{
  "d_expert": 32,
  "balance_loss": 0.00023,
  "vocab_size": 6474,
  "optimizer": "muon_variant",
  "max_steps": 5900
}
Below are experts of layer 5 (counted from 0) of a mixture-of-experts language model. Rows are named gate (a neuron's input weights, with its number), up (a neuron's input weights, with its number) and show model dimensions 0-95. Each number is 128 + 32 x the weight over its row's rms, rounded and kept within 0 to 255. Numbers have three digits each.
Before each expert's rows: "mostly gets" lists some tokens that are sent to it at least half of the time. This comes from a sample of Wikipedia text that the model never trained on.

# expert 22
mostly gets: "film ", "team ", "album ", "station ", "series ", "Team "
gate0:112148141167111110108134095134075104126163161140135159177173088130106153153150111104186153144181111121108103133072122086094126114155103111143035094064150144154131076165104095185107197161103196154156156108069127134178148056125108095121173127121155114143153155153119093095127105129148111101
up0:112092208103138115150140123136115119173152130075129133102106115118114161147130194152138198116130124155128144129093090153177129087156219156126116105112109182156083161159181082167162183157128172112193130156145106129125152154125183198081099133137145135195133126158117170163138110092143130126

# expert 87
mostly gets: "dis", "mur", "ref", "car", "dam", "vill"
gate0:132052074158139086157139155141144107171092121103083143115110161119111117107138115186097127092160129126084048126097145098146125079136084081093126145171097136115121094162162145163123140129094108098187086178111044078071123138110137087156135129123134176154130079123166162101082142182094136117
up0:118109123143103136208141131119070090131112189126119086119042123134133180088127086157126123133070119127138117153149130112124128119183119131153134071067160150111134157129147073121061135176107104155141158136116164135122125179142134159173151101071104139120117210136048172119140148119092116186

# expert 97
mostly gets: "would ", "played ", "took ", "located ", "began ", "signed "
gate0:093178133142099180095103120141140120083133120114134097141213137060131126158153136132162123181098179070140139114163115183108171089144110145100097125161078116063098121103110121115125167161056122149166122090137154125088130122145097069139119167140138107228089143138172113132180155134154124147
up0:157153120120094132106123213087140144175134104128124155102148120184094091131134185123121105075095093142175128187157112111078095072128128121118161158160126119101122124085140155103153130109171132081151117076112113152138135159080140106121132150159177061101076071134167157101181173208116151166

# expert 119
mostly gets: "ations ", "company ", "members ", "game ", "site ", "role "
gate0:099117111109130109138150181135154161084158159148153125182128107151141128106156138153100144137128225130165139139071145135049129165096092146096134066093125096153144177167123109157121168120092186137135105080169126105144123078166226174117106136078146137156096187141136156110133093149114146162
up0:152129115085143112097149128092141096158131118102129043090119092128143099151146181076126153120153102148083135077098105114138142102187201113126159151056102170146142125137123091120121162076160124146154164130090113116049129122111191194069108134164109160166155172075093173145124144115130136096

# expert 46
mostly gets: "team ", "club ", "city ", "football ", "game ", "school "
gate1:158127124141130126111087098123144131089124101237164154105108174112177095200166114134105069108120169063140087142105204140175145093111127143135092152159152100114092131107075165065068130163160152113128113074079123089101128124154106189103134122132114098153121155107129135138133140167149102154
up1:120148076182099073144109166114173133166191110116120076164110137103134088137214166146130119117156116120073116129069135121091122111204154185154107138125082115111125132144146142104178103148118135131165082096185153166131126141129105128132140141185115207072125172160119156123094107195126137121

# expert 58
mostly gets: "with ", "including ", "became ", "against ", "released ", "made "
gate0:104118095168185023131091109169100138084097133139134111112166128152172175131099116152118108115132183142127112170093090131133150100172119153132118140192174160121094149112095171200127072142095081096105141136157150138074110103136140100165062168098148100140120071155122099106106175141091117095
up0:168175126123103101122128120092086094154125098096136113106117144108127148141020148083109146160099102112127156130189128094115061176095134121119106160115142176059077154168110112162132079159144205121100155115105090067114112127151090150114120146113159084081125110153103121114107199133103181103

# expert 62
mostly gets: "such ", "inv", "author", "there", "public", "them"
gate3:132106081078101147169145161135084090146117190116086151129130070138123115111060156114075158109158140164112172137135150121086127163102114179129187111129128129012142084197163114136177160118158111117136118132127131148118151168067135107137100095166147058111134112108095148136108120097134107075
up3:143117107129124081159141134147115145112161099110173122131090147113122143153120196183116103137139152070097086154064145140128099166099121100135166245144156121128094103075160116124124089137093115168138119114153137166129094155150172151180181081197115114141131165134173144075158079164125091170

# expert 57
mostly gets: "rece", "second", "long", "squ", "surv", "cross"
gate4:191126122114126106164167139105164119164145100136110176091156105142113152115048120155159144112132104191136142131162141104157088157107172131159091116135113135126124140114086147100107210119176138143098114015103080105136135132202091129125139079115093160081200102155159112132143118145100159093
up4:149121131171130119138108065246104118141116148132105104108050119146106099123054144086111192083148093067113105200065146160104104124110135167122053125115168105174134121154119105121113096152105142155096168132163146092098134156122149143134116111102133126155154097088114142131100121145172101093

# expert 56
mostly gets: "′", "″", ")", ":", ",", ";"
gate1:021113133146120080126132140093114080165181137061132092113158085057126136131152133136082123187110088149131148131098170177091166204172106127122172177101123131102119143129092079152106142178169143146102093111116124136147160128152140101098172127125126122059181141122099128165138152098142138160
up1:112135080135089164149097027172119151123128148161156153143147142149135087154071098222119147108150110112155096108169081096134161109149171119127110172100135150142155093110200136133147112074090083104133113103134104131104143188086093147118144206126098099110113093104150147082163112132098161161